Below are experts of layer 4 (counted from 0) of a mixture-of-experts language model. Rows are named router (the router's row for the expert), gate (a neuron's input weights, with its number), up (a neuron's input weights, with its number) and show model dimensions 144-191. Each number is 128 + 32 x the weight over its row's rms, rounded and kept within 0 to 255. Numbers have three digits each.
After each expert's rows: "gets" lists some tokens that make up at least twice as much of what it gets as of all text. This comes from a sample of Wikipedia text that the model never trained on. Tokens count by the router's weight.

# expert 9
router:149119161190145053094127160130166139131133138163072141082086125124190092085087175151133166154132113138117132157198132129107116139141144122138101
gate0:144122126180131150132122164096119102099172132195105123114198140147138121085138167156121134180135106128150138104156116105111166127115093104125139
up0:096107149070092119195215160094191128211138158135119098094132128093152185125086102114093111131128136146125115142127161144140156139124143122124115
gate1:111154128142160152176040126115088147137151118109089128140094125071095159091176073190105109123118138130114155144122132068075038176115172098118132
up1:112190060134108090122127136174158049107144195082112144083138032140160090135071175088129191128094131113121087151184174136154107127114158133121080
gate2:109133155188132090138060112101147124086108089056140160173148101065157115115110081105094148159137169065160104143161127124091102167122148119123097
up2:126129117113139137091139186098146134057132091153095075098101155109115126120094143114135129180032104134156126127107152169141140110050137162110107
gate3:118115097140107147171095138074114157133120104121111185109141210098126095119157064161123142139121134108117163165163134145118126105145134063096170
up3:178171101174141115046109120131059164120181156162102114135133108109175152126070114171102118092124123128121163181097141085133181150177135143088117
gate4:101086095108158175122147120071107135105117158096120098137104163098095122075090098114099180113128089093181050030112117103145144139077092085143112
up4:163131121098142110106088210063115148143115086157083150134114133108119123133163182140142142140088116132143172143095100098150112152058098084182126
gate5:148104136077125085110117182087154105189092148145162131139090086169120120123157146133169157153100089137091171124140164138104040094054168141167145
up5:128128088142196134130130115149146165202184114182090166093088137195140158101200107123152087137076122106173129138124135133158199080158128183093154
gate6:119106179145071142140119141084149111156140142106118137124134132150152135101098124103117091094130123135093093144156154217142100120091127109136096
up6:164160135141098140138136178114109151105138159127210110129135065161197141126169172149159124112195082119102129111122087103159116116126095096126075
gate7:110170184169121175082128082171182121107089133091154127096136135137156119165074151125128140110159127114170092084173106154065095107125152134212087
up7:073139123145137123218115095071233176096164121096085091133081106136129122138125120215163137157117171141138155097148068116150134045148166113131113
gate8:203125175090081120143085154110139116070092132159182126197146141073127132122176163125104182130105152123126148105160122177137094176189124128109129
up8:155155109163172164113106139124103063118124122109127134073106169175092129176102138146106100077164072156106127064091132104095171111095173150170168
gate9:148079170079157085137081183123174125139110149141100182166097091162199111134111125162057107131128065156121146147121147153117090064145127122131152
up9:110153083141176145112161137069109080113128131134093101162157128113099151132139076153088101078118154102111136101126122044138183147118095136136123
gets: " ", " (", " in", "-", "19", " /"

# expert 4
router:213068162092097109124059083084054140130082131125184188071144131107138121171125094078141097129164186106076135130160064154086123195119151125118147
gate0:157121173153190075124096127140123149146133114124109171117137193148118106140100136128109100127105111135207140087131123108122074093093149123140156
up0:133150067099020121128125110149124112152090138140109150127147150170078168135133152122126154092130120094066162141177158132205134101122132199110136
gate1:197088132128123163172124107102105133178109140139148145111081147150065137171111092129117159174120166133114178169136162098144059120091149090195160
up1:152137171128141166189112148146124091142078069132141133115169122140083130158132090110142118141207147121124173205101127141109102113137197145113107
gate2:169149162115116122099122072110121135145175140087113182139200155064123180169166071150181140137179109085174134132120116134139148204066181141149163
up2:126171120192184148155190138115148141145132102153163068172130095072100124151123143092124095114079130108156085128108144081081200092139169155137118
gate3:169138177096108161108099123104101157130092127172121149126129143072103078159129177144122083144063096144092163098187104130154113152152124200139085
up3:129118174090147110120133117088112122157131160099142157123071078164116136153122148162093141123094045147196137089124138119141154127120121180141167
gate4:085109112115112158153084150113143143111130150058094151156110148105110104121086113194085104101162144100097115076105118175174140138147163129152132
up4:127118119139145076150171149081140139144172215163126137178114100111156115169184073167090161148127127070112092126094126196152181094134079124162112
gate5:133131116092148085084158137060097072179072139063160129206058110127085166061162095195122133153086112146112131089079116083130105156129114122146177
up5:180085111118082159155165127125200115119107145173176087124130150088072160134151096102073110187097115110149138097137160081170139125117121137116148
gate6:106124119159170140079116101093064053093167132121125134056139178109096173141149065153110210031158092144110101074106118097094170189083092150125143
up6:134078069077093142144058109104070133171125115146144166075133155172166069158149071125126173130099134150089119157096106152153158152128078200114089
gate7:125165180148123146124123087126104145130109137140101155154156148074080181093119135100157131126170105109098141095164171100135092115115137125107106
up7:093162156110132081162154145098105087102195096148111119137162090146158199167095121094151153164129125144123097173132134111119172128141175129068073
gate8:142137083110129171185104089105101156102097095151123165089174101125160102144137088050087081205123134144117154112138099045081129138175108147166154
up8:109152122166089110150141151127175129141145153138157130108116144113133146090137091124122157128141112140073125130173131126128158073127114137132099
gate9:137073120168142149135143088116121154131119092156158173135139172112116121073092139114114124174106103170152105167144142094098117168125114141123168
up9:148116087113145194161112127144102115117085141093160073079122075126120162153138167131124109049151087181083146150089109142153064152153123163108173
gets: "'s", " and", ":", ")", " (", "a"

# expert 40
router:104161059112116150126132138158155108160066137138121045111127096136083131124125132106155131100115160164150128151097136183140122083115177070095101
gate0:131087202161136165076182111078149121172141087143168096126096187133086093077161118170149211132144136086119149046158078163125115126181106128093137
up0:081144166109075142113096158118166054131064145092108116127104072173145113095112146134151186104131081167110055098066147105121206096164189201174115
gate1:062139134171172117086129107101118096158077074078164117126108107130141165124142116143156111130095141140129076120148046175089056144147097128129104
up1:149088104076131099096112170151147076119139160182116101151137122130120094178161109121125162110087125105141148118129125091132132131121098122116141
gate2:175149081100075111103143112154092155100081123100107106088145175156233090115099066099107123137168105149107089163110149085159082144152122115129062
up2:126127130125176152103125123115143066119134173113094115170121101132102103126115179113133121085160117071130131094179094154093125135126140124164160
gate3:129202079159155107189100144122115160203153137129048129115139134095153156067118106141127118167152160158124166116150163162100101106168147162158107
up3:132152070145144080178098189172163180183129135167080123088123110119202131061105122153147107141096134113128138185168161156127090097169127155094170
gate4:089111174129107149107147107111203107132180100141148140090142196106118083132099090141125216161210092132157080109136128123077189192127131166138162
up4:127093142067182192029078134124146112116112105084151080105091109129105137158177099157064101124098143146103127210071120068130115128160106098134158
gate5:155159073149096144112086132118116136164085159116123123100129136177050143119145128129161137084134126158157109129151155189115162085199111082130095
up5:148147069161130136123124097100128110140099159097133204121088153181100177145076174082112113128113125114157159144197127086170108147186171104108098
gate6:123255164124074181108095105142155142131140147104124160158050195149086181130057132165139185137121083162126144129167167157124111091143157131098163
up6:114160160069102136118132125089090118074079141099170125136160088196128086115168135116160145108089188200104106144071074148069112090126132135110136
gate7:137147109150101141061062158143082167159118130191120160084136123136143121111123099133083124162103153127120154156140151147134133158145111154107069
up7:179153090192126117103072177135126137131126143138095136132128158118103134095143128120079119174153143120123172166135110078149149175100108087093061
gate8:142181124121083082154158103107139086094098175155160158161116109130120123132123099133065129181182087108113077099167144063113140111128115128154140
up8:114123128135103172184140102104145100158098150128148138148178078145140125145154140110092162118143106062187094109148114147123074100168153087108105
gate9:102130146132068164170128088112152089120203138131136116189156119131171099179156086080115133177150123113175145168075152157133148106111146186168071
up9:161193080176143060132102159108130113147085115109171060072144120105157186138106070158105119167128085133101155123145112091163093165149088129135086
gets: ",", "14", "16", "15", "13", "10"

# expert 26
router:130108084116149143075132098091100118100100088082166132129168105115122105146175134148171131141129185127093133159062089168107118156125095109116176
gate0:167106116133043095176067156146146162110103136182108133073104115121105180195123155147127146139161105140158132051140162146106090133154117100117146
up0:073104169151136111152128136193176099098127151158111139153109142095067183179092161146127146108165075127195123076125117106128074146077112137150110
gate1:148141158148139174151108161160075137115146131134143165159165131157150134091160138110158112107146122113131085124161105143100158161107123138146076
up1:103112129166078106131094134112080171128125118131116196144059149141196069092103080118094115102146158101098161169147146072109124122155139141224166
gate2:136111119150111148178143091093121157144135100153070124080095100105118135167135108142145161164137141147146136084132157149132141119113201171097138
up2:114128148158082117153150056197160128121118154165125166102167117127212122124148141138140116114113101146224100167145131116218173070211125068088153
gate3:187138113155110171130124103166065157117171152178104179123150150130136117113100090040127120106116149144116118121171145143146177063130128176178120
up3:156167106133067095175130148114152106120135137095054119141136225141130127077095106124097082089145145119133099071151146079213155110127132128111093
gate4:134156080136102118138113137186117132125138193175091131109114163127150107168099175137100118093139090115126135140170188121150084118124088130148149
up4:109181172097146137119100105189191152099136180131073161105099130091168092144154181229138159086106104103178143116070132057169111115117143104154124
gate5:160101125050138148131073095136138115199136130119117167068124148109134109166123068095125099123141126149124177138134138174133088141104127136177087
up5:145123153194102130093114180088142167127137122101091150129045116114105133056176062089127053131113153108180142148109108074126115121142097072105204
gate6:071132147150081164162152074130142100096184145142160057121159139160162109122159103075122077107098128146112159129135115137134099128177164117152106
up6:106121150158194121146107152080167125109068149159114138148157132127100119137124144134149168082162154137166085098082119115127117187128096140083153
gate7:172152083113143187132141148158108103073154169088121151139059131084089104158108156108149153157116123141099136114112125159077153152053166144121137
up7:095118128089144077131123061138142132151091125131153108125140150143156119084129130144128141143132144092110141140089096068126165099163077135152108
gate8:147173119102125092128137143108150155109108146141063141133131110127107123051186082170139146152151127086134142144095153092120137053062141094100099
up8:105108086119171124128107121133145106148164132171111146115153201178120094156143086121104103120088100142154157130152137124111128115179155141106183
gate9:159064113085089178147042172099120116160110124152153116077145128177123164143129159128128140074092136153070166149144169161136136122162187114128152
up9:111160129170146047109106152154178117135153145151126126147128146113118080143118193090130124158117128128114120096119146140093081153136058121145086
gets: ",", " |", " |\n", ";", "\n", "."

# expert 46
router:112142107082139128078135101171115152103171079146114103101162167100171107071128108156172138188161135133154107100075157094107181162113120189142113
gate0:142060105105151163114091113131138112175115123142138130088093102094114182135134154115120125136125104104127165125139120190116128155127111117140153
up0:151127132108134150172128141106130141100096134143093111137104105199135106193073122103114138109162168104150150138148122137152121051196107109120169
gate1:125089130115108115145145088122140153168083128143185067131142078115154165165118125146115124104116151070070145141165091131118144139123095150098138
up1:133184097068154125124083138155119074079150108096154127190115083113120087212152115119114139088138035102144096125168124106140115193114150101135082
gate2:103144200143123106125053114156139107185124112135088095078127108100074152095092144122152193080070099210150095133134157131116137109153130143124109
up2:155102172171158102111193141134089152131153132129111086122133123130168153102173141157087170128101096123127122123092140088119142145103122169102105
gate3:074178143110198105168076123094192154153136112114154110144141046180154131120139027098095164144172174165141143125122191104094088125130155144173133
up3:064156147157207108126146119126143112149117161097157146170114132154151118171148119149104169137107123144151102126159164144119118124048127134182109
gate4:140114192131104115128176188094069067175158112045102122154120132154166144124107116110096157157141102118121143135097176112129127087127126169080134
up4:049111107141093119156131132099129158131075157125113122095120112097098105115090187143135167132131156130160118161156123168137111109153113094093083
gate5:152129144088175167098070104097153114120091140109165143117157150123167131112071151117146147185175144117136164104191134135117120125190137128143110
up5:149180084135121138165145121187137122152115151123151115071104161148085145141102115116163141066186071074091084114089101147098146085157180148194141
gate6:159211115143121126082117089096149132108130140109110081069149142085097090107097132111120082181204126136123156110094125087124126124107116109135134
up6:127100109191137161136138126128202149143122173117131135154123118144125154138204140109120120123105073103166118181174117146120120085125115117125076
gate7:109094158129158132117112175019202084167096120201151089094087134154159135186137094108092152125107144185114129111106164068129125130166101179180228
up7:068122094174114143142111133127138182129167106125168210121109115103156123098109131095148099133201158121163093186147076128077152174117118114150118
gate8:113107140125130119139106085131089114061165128107158183093156129109202119136093031210161146129125096102144138138151117101157211138104180120143144
up8:153164120137081109138153142143108118086140152117082184084149098119165075101156127169125190087123124164156040143113104099131146133107144136170108
gate9:081132140087164132119146114119115163118143159105124176145148138111133111084172164134084115080079084128202114101175136101108133109086134111138174
up9:175145072111124130135098172084135120126103148183145144131122168128146155151100144096127136138175106115053159107118129154137117182190143134177103
gets: ".", "|", "-", ".\n\n", "==", "\n\n"

# expert 34
router:112101141102130148124175079217051147106101087129142125145148075084157152141138093147150114149158136076084112148139098108043203098137094124114154
gate0:139175170173111141149099117154123178145101144159092145097161096107182093199067140100116080193129146207137126145173165157113160136126159155088102
up0:084120073097120112148120125092184114145165119053126128116162186093145184103186131184102165156157078090179134130098079086198096126098113078100080
gate1:202102182185164085107121154147126173118130187117151162165177128113165151119062061182121120133183140137109130135146108082105160102132139093116165
up1:220111152163129176097147088160128132113104118124076110087141159107138090077093127092129121112185166145103107144087114119149097125118142135094096
gate2:142116151190082051151109157130140136124150130192122139147116121135157152109127166094120083117156133112107147120152118172111052127082141147104140
up2:092129160141077171158119123121116120106082090168191124176165094172137137169162192115155121137095113113138138103149119179135106148167071182078152
gate3:164144177113072125101110123130133132111139189112087149146131113118162164093157152132107061150149099137091151109109127100077135134102176128146108
up3:123146152074091164156186070178161133112098157069110089109158151143111124119137095143099128161144132141120161102183139119140082138176095075115179
gate4:119170113139118116175087057165112202094098128131140121159152115147103156119141140169129111161148123101128136157128180078099091077146171121174163
up4:150146104110118105182156086090142178109133119111141123140079093121151141151132134209111136126160101126134128082112109117088131146127127084154125
gate5:134105125206149182114121124161156152110163147156186124134138077112116131149124092096141108127142158111179093108144128149073132141143148113090142
up5:095129067168121152159124126180143115080209103076180100145114113140142081154145101167153096137127187117076139155154142148094135134136111096117084
gate6:112168174140115118028131131132102141104057128065153138122128134089126125120062118098110110058151120123136179151096119126139125160092174109118110
up6:125114186162175122091132187184097119129069154133119119143177106144047186168125151138167095116059134069104056067104139095139115112123158151139089
gate7:126168158085072120140107118143134080185089112167093112084125098076141142127106178118153130073136126138164099089109130153122121063138171114134171
up7:150136179158085135124080147129160155151133143164124060182188121133108165159108117158120141095103141127088120139159158148128127092095199158133138
gate8:129118127127098226096111126200124118136097143123191204165154145110104102151153157110099123159097070131170201160172127095119108154120148100107105
up8:173069136135128201152135086127111135171103138110158167093124148146096132220160158139164167162121102096194171148104152053122140119089171131077117
gate9:170072123189146186110178097093140102078126153049140148098136147105158133120141104119119160159133048143118142095120182114112132089143084148110129
up9:100135139151138090112134161127116147126130105130142161194143088168128111104133088067123134124136144085170147108097097183081122091130094106093123
gets: ".", " |\n", ".\n\n", "\n", " was", "|"

# expert 3
router:056143071113079126153097150111158093125107144158075110125154107158087112142081114125180132179105197102132157113124141136111145131101119182156117
gate0:133158104120163139146114120102129140132116152074118131143125122154041186174121207144144164121110108111188149120122058154111119125127089066058130
up0:199110117139118148073106142138124133111121124125180150089128133086126151142111140073152107178160186124179081118141151155103136144104129093134094
gate1:141182081123147100162118095116122150126151137148130177139138149110150124122085150158110111166125115140120070134143167132128105180154075109151141
up1:138113114078153119130083154179070113153192124103139143155171136093148086083203154039114104125164152073140048101115122141114084177108108165155126
gate2:106147080096038172129063120125151137109138167126152204131138140144175086152119114199131166164110150115116089119159107189146130145093128110145148
up2:140113144101098154093074087100091170163126164121080156086074100196108079149151109165164146145130130147147215179105122172146135091125136136152096
gate3:152079134114115112107098094074179109139090086154098192110074162107154154106148131154142137255121155130180165145098128113127139181139095150141125
up3:126070144162116121144113087105142132134130127168122147091109118109090142149117117069176112170127131153138131087101171077093092230058126134097144
gate4:142051106135114134149140150121094102168061116155111140141170152107130147118188115098111173128129155165166052157109122141101138089119122145112147
up4:168152075111108156161133205157104155122114130164185189141080081113125161145114153153125151143126099132136194110150079181133157166157090155105134
gate5:141114100168063133134175133083125151127119158105127184166099136166156127142173092128120198130106145172126105171093117202102154105147062152141109
up5:119138072145067166130184149175122128136115100126092111066114148138116122175137113155146142089142130125146081137153083176149141120147118138110108
gate6:120114156101121151060097137125131134126130123130183146141084133136108138071150108196174140127192124177114132169104074139077086109170110073131138
up6:140124137055129063139105143090117136109127127086161176083055091163104102098121159125115138162142091209113099156119184134117140120128099120084116
gate7:179096173060148148044149129148123127131075147072083137125093221123127088118159106161027146073132145110202139137098130112153113087086131133108146
up7:107175095174115086121137200146086118136115144158142116117165135152225117150154235196159181131162116109106122149149065178196124094131077093172110
gate8:150150124095126082160144123164086124102088143072123088158135134159180182100108100120169152120149139167146169156149132088210132114119093153149104
up8:168205096110125106097074143165132148145126168110098126124017142169150117152109117166128137117172133141128178159135075164150149099129147160099193
gate9:105184104100092135148149118126165176147137140152102092123152152129103087090140104081145168137113137116123059154157172151165155067179144074086159
up9:092197063149137175158204090140128116160088132117183109137163158129082117075088153096160165068132141186141133123126123126155161134153122091118133
gets: "-", "20", " by", "19", "–", ":"

# expert 1
router:185159163120094138104096113129172129127121118073124089122115086101143153071128137136140080168123142116162169152144122093146140096108164073129161
gate0:188114154157108135147016145129115176107116110126112164050150139142118174116094147061115077181156131165100185121110117091036058095154144126110103
up0:166108107171118132135108101161143213103155150139095139172100129121154144157176095149145108178190093125173137153129127154128107105126147103160156
gate1:104183141160096109148143157120103088109113120092161093102190120196107144067096178171154142119161144184173103148137085098128099152059155093085061
up1:138128159107110135170170128120128132130131136125109132121160150115159095148209107117126110144125148151155131125145140156204194115176163177163107
gate2:170124116138134102127057122143135152150165099085096142159133145157129104095121122147136141121128144172080140142110157080141095119139137149168144
up2:110110136097163108052118157159135142117153122100069167152072108143106090117159118081133147170164156132204124108101142177129125147090155116119130
gate3:080176119149169113118178124102145085124143186125130133121159140100079159167098128139129153158157089145194120079156148135100144115113125186100099
up3:100104194095105087117092105161187147110190162127137129102109092100136089127083169115116159127126093149162119171124123125095138137211118133230117
gate4:130132119114123157111041160120136153168131086167140170144131187150126089075132103200173130144156188167142119184133124111187109079070122091156132
up4:118178135098102153081183109144129109102159154107128092150101065140122153220165175139134120071115095146124107134115115171103111139190170094141106
gate5:174094097156098139083157142104059069054102095152133144103097115120155131157116144076130123166127148099047115158103107119139102148077096154220134
up5:123107124105132099143136135123142183107107100129142129177120174087119150174095050114109095124126165158110143126127106127131136120185110133128115
gate6:131116071193182162078128137097122123130127079140186093072093122207064132157178115103157138149163121138154140124099128170125138171141076140082117
up6:133134110169149143142158109136131094098149139121144124145138082140093189235145160096145109081126105075136127122173124199161114153133170157113118
gate7:096103116117129168148171129101090130131148142124170132142130138156093147118093136108112047150155081171133138162183189112132125103159153128169139
up7:068125147056100150110117150131130122124136086148086125124123177175154161065151096156129216118124139076128090073069114146172158120154100167134107
gate8:084166106129091168149081102179141093123109115113086115109099097127075132113107091127095180140154096140130104077097130136132106105078121106078123
up8:116115126174151117152092129113138163105178161071070112106147137076065127164133158099153119180084164094137053160097138130107121109118116179174094
gate9:151130131138146133134115111087093120185146149084144167129105159132104145133101117148127212151177134101133107156155127140128134051112158140119127
up9:126086111087122170119053116110168122151143126207157113115132210084183063086103096107130131135193195137093190155135147122145116085203102111158187
gets: ",", " (", "),", "'s", " York", " California"

# expert 7
router:099207134165173156121103139112107149120108138147073145142090084140161132166122175153138129145140120137137107150169086106160147106203147130141129
gate0:152154179146115110151155151172130101149107161135105151137161101142205135135076127091124136154184114165150125125172194107152097109130151132177064
up0:132096126121136113131130120062152115114136096060193082144116149145126109136098116159097118105075077111098129094124130174161117125137155118108129
gate1:157088132131080096132141119092161142133119098153169144155097086130187193136088136105114117171113165182117098147157183087159123114149177122133121
up1:150182056153154113113172149126156104094171043120139106115073127116098159113169117100104100199217071121159094149115122095098157144136093120144187
gate2:152163163133072122146092185124150155138130173125139151143119100103151148147176172145067129146152061136138138084068145068116101139095075179117116
up2:130188110159131109124162175147127103131152178085108147127104155079072127114135101125118131151136062110110131152128115153115180142140047153088118
gate3:103113177112092159127136193118076154094085071156089137168181132089110168157117104067089098116157157151139146065111110127144144105100092160201093
up3:073152155081090127086084155132125142190067158170138120149109139123086154157122112166132072087122146167139082059158131137151129127140123200156147
gate4:076144116134107127066147062150103128079181137119186110054128162115106108127096095074101120149123126134116107152138122139159127131146128144158091
up4:133091218134167150100192103139150062125116112126139098151139136130105129102162134169139075147152153136094068119100141120096091107084120192136159
gate5:104106146138099149108081170171171134077074125075160159125096126162159141087125191164070150159043137122130163105125155123171076136137137128163098
up5:177103154131098181081169111205130119111156097157201159147108131152145161128148123107087097120080209086158115120132115166073144100150114173119128
gate6:117140182165104097137124089099167161095157149145150148156106159124130194134126111149149163169135149122183151097179159130109131099140196140144119
up6:110070123155094129109089176088121060138123103149162121154142155138058115098115192086102092111163101154113130149144129143139119150143125105175107
gate7:121140172091111145131147063193129136110073151097122118099101099105134097080079129136047118143206114114134095151148134126075109158062095095117102
up7:198129120121108162146157132165127129144100124144130137153081143120123113092110123120040142055125115100081169096138131190231095136139100166085168
gate8:146171132145129152151085173124158166069134078115100156152138161072147235147122135158105179126116139137163090115151203108159089081131147146142148
up8:055165091126150124090124143076116134125135097120140185156112122105189158134117152188133128151123148143143123138137128063142115087138085154152084
gate9:209149132139139117111078106151176160114149142158088140108164140147190117148133113151131105149155078157176116063183107099111105113116127111093145
up9:170173141153161110137132125161110147096156154174104146096100129177188136191160186120158115130154126149150108107190129112123150090109125129094096
gets: " was", " |", " is", " a", " in", " as"

# expert 12
router:151131125136110140073157078115143155063116094119134096124117135080092100071172124106146165141155182166164105141030130111100136155132119155082133
gate0:200134106180147144117076176102192142125152139182151166136072066144072138112073139132096123180100134112127121157154157075194191123102113106111128
up0:125067133103087111125139065118175135121114100164199072101117122099096127185129116055107126170146104068121179182113142112161097161068113147112135
gate1:043159128095091120094061147139117095096135106157144124129125128173153127114082177142137115109147134129171137115124133109132120173157087136149095
up1:143138177104067163062165096164119108126126170216176168085134072105082150081107184111112136094117136147161153191162138134114117118136141071154134
gate2:125143185111132171094070087079130156078158139129169142098124158080146162100180047117127125132069116173081129126076146137135140088117152086114139
up2:079132137092108164134154107167173083111041142108130127117103115133048144129112163132143168137140135160174116131113074171156108123084107155143135
gate3:105087096117119136084108135052077154162226151180145110178139080066123114175156141148146164153056144106138121113098087126086187146118077095179095
up3:127161064226170166100115082119080115075127118120229159130132221168129144099138153098103088152189150144147182137135084147169104173172055117134142
gate4:133156182114113093088156107111135117088183167069124116113118142093122098144164082152118082104117201189128188165123158149147133121090083099117080
up4:111153131125058114135145072099201126149147005094099093089131165107133167111071081089075115134208163147205099141119123152195034104120123111163076
gate5:154137201066131136132156083106139159069089110144126152114157179033129109056144093147102114095167154141081137135081158113100112132114150149149090
up5:138154151100146162118061086111165114127140122075120127127139124098129135184109129103065070082057135150108111071144159160138102144092221107139091
gate6:159109099072130157181145117106123175164159187148168132082112130172137137081151132156111141111145138142103155137169087080127127127096081156143140
up6:046091108116149160137126171137115104168110143137133148123132120157120160225065145128178129148130092080145154092126086168101131178181099141118131
gate7:137091159106132083065152162112119124202170145146100130173130114114184138187125105161116148129171097104076164136094122126088120154100132118159144
up7:099153105126161101136156118127081129070111087115133116162095126114168148164104184125119163138134092150166109119127114151114143148166089130117081
gate8:115159152134109130102143130168142082115111080133142122123097087145143134039081128145148112178166124122184139154123129096119131110151146138116109
up8:160107191120110049110172120140094119094117171097101133143120114042112137102211144045140129066172173118121105163109117092147169169102070080162073
gate9:143138142085153113135160153160087089103095116135147135171103135171139166153071109122122157068174154080116113105149130164139143109155140197158170
up9:092115064152148142088099077098156087075104111119159164149114103128155182179150182151164161115165095112153150137129085114126088135140070187128139
gets: ",", " ", ".", " (", ":", ";"

# expert 29
router:113178108116124097115119150138170124174094149139105082062113071103108130114155099155141124155081149114101193127143160118210070173114137111069074
gate0:154107095157156171096137086144145155114110156059117109128077111149155090111128076089112099133112133079135126120094086089145059109105091107126110
up0:163135068149128132138126092107173150138111077109140134126127097204164101046128121173063130082100128094168208166069174086175123077130075128167182
gate1:157133144159119159145067085154101119107088153062073151118100115151157123129051134173108163098120113132059099125126199107070108153131154158131083
up1:130167093130141149127136021118150145107107108105109091109135157175079173106166159154145138132163164085125114138060108097125104116125130140069157
gate2:139161130163099101140127136170132114075143129099158171116133123094160137161144143162150143142141127120173077072142144153180180142052105152130109
up2:122089118154118111156180122137184162139172170131107146169143172081163137131153098124104103145124104123159084089109140125130147133084052107131151
gate3:137140164160153095147177088159123133093156112094118213136206088132148076093116089082144145115109115125176145148125204090115149155157102177163108
up3:071048155130114138120121121152136153129102119118138143114101100075052144119111111097104107119084147136096095103098154152152118142128214177076087
gate4:130167075108147183172074103111084094092113100130072106083080128149100097120123179158140121176165071099157193091102089123097087147108164098121142
up4:122148145114154112104141169156116087147124066124142085140134101090126176174091109123158116172132067136143150157126124105188103121122129127117093
gate5:154092091172071108169121138185114150130168090094143163061079125147133144095164123120200158111206146099125111178113148153129121103079096175139165
up5:119115118077137145095133129150118137092120129098106107125117166093130155139125132130099174069087132095169102144071124131123172166108087123179137
gate6:082183095156099143182151137092141132045158111073089197141132115190148160166111151142128089169158102157178125080168138101121154103093171159108110
up6:117163107164148114100204134078054071121118101177156117107151158111117112161082129201137115115119110179058113155141080073143191093123164145083073
gate7:113137123113121151156099095132162230133132166112140197151126068114159091053155145162159194178143141166159140171117144090111095194139057127156115
up7:101130099126131131182157145192131133059091088070108091176159157125161143170125143135115090125142086088172138143136109089133116100107119199134172
gate8:122149130119165175088104130079132124122102071092121108146126103124123149149123147128142141126139077192120152089068094174136158158162146136118114
up8:155118147140131068155117106127121126181192125127173147141110130128161133122101133112099111157166110104130025114209177093099191110129109128141112
gate9:126119144117099151130139122096113066147116109103042099134123163154156128146087104179175149179169183175180117164139124118143135141124095153123106
up9:155163137148150127120186141121136124217128183093175099131148099150127154153131098146137089091124049121145184150124068228131092142142075171093145
gets: " (", ")", " in", " on", ";", "born"

# expert 39
router:144105163110089154114071149168154109102137186181082144117158140103131101147034171121153169114135129177107141109194115135113084129138152183155129
gate0:154155115130090157109122146154149068091134199087089096095129126128132151044141175138124135088132069132107110170137124105122059108079148092110105
up0:100211124071141217126119133167168099142085175139119123107145112103124158096100119142160128138125078175112127123136116153112090141137166134117164
gate1:205067151173138126056120156121155150085120144143108177132135159145149152118135098122060144094137074106122156075108122093149119145126097143107128
up1:119095101051147180108081116111119131128135104127212114103118099131133181093131115142164094104053108124122112175149151122126148029132148141060088
gate2:206157119216135139095136124086179109111133060069151110190169169157214141126031149151129124165143170196117152151134128122139124179113134135125118
up2:059208105095135115134143208152216111116118150129162041129165092141072150134151139135123109104075100071122109104157111186159107109157180098144145
gate3:113114124164166157155125119094109186213107068159106150098146174128079148119142094168143143108129125114133118116127125137105109052169143167133131
up3:119120146097114165156150119108137145085116122082126116184107142109133160135116093099155134206106118156139080111129132093139084151117165149087101
gate4:085139130180184149104172114116150121114169102148116101080182185197134117093150120108125178134166112143116140148110130106111150068154066158085144
up4:136092144158090181110110104139131179114167141162128140168126195169103143124139175107093104107158133107088144098106136175093183168166088148082178
gate5:134189143185143066124140130117153141117071206119149137173104140121147148139156070134135171083143092155086117153135089078140076132067142130146133
up5:116110131079158144140083104160048051123132151107063180109122144138136162087194146083106138090146138139135117124130191074113203107114117203203123
gate6:091097113139144160165127107105200153112127114150107168112119195143172098172109068102155118227142132137084160081127121130144107166153123165117096
up6:109153122146129084061152159149065053118120100120186106131147169139127130151185144095114137048202123053124114129148091106124117084135142089149158
gate7:147130134109103157124136124107095107091127134159108154117103098168124087160052175186137101135216131140114136074124131109076144128131146141107212
up7:084091155151151130123111160094082173131167130158081113168117145123176149152101137117157082104133134178121143122153161178060139146134118132162165
gate8:129109126130122217121129147096112123122106127142132089166147120102155126132135143086115137111111119069150095147137104124144117131126120107110069
up8:121143145100067000145162137105131150171124149068113174120072064146131115082157090077132113160123136135132137156116161148132209096111137177157131
gate9:127102054151126178140090164034099168167126134169123148098124184112167177078178125104108143118109114155133121163133111134053159061147063168085092
up9:140086086106073141103109172145099157155108134149061130162138182098155122172143181145124127098130161147153132114145104121154122130143088084100151
gets: " the", " a", " The", "The", " his", " W"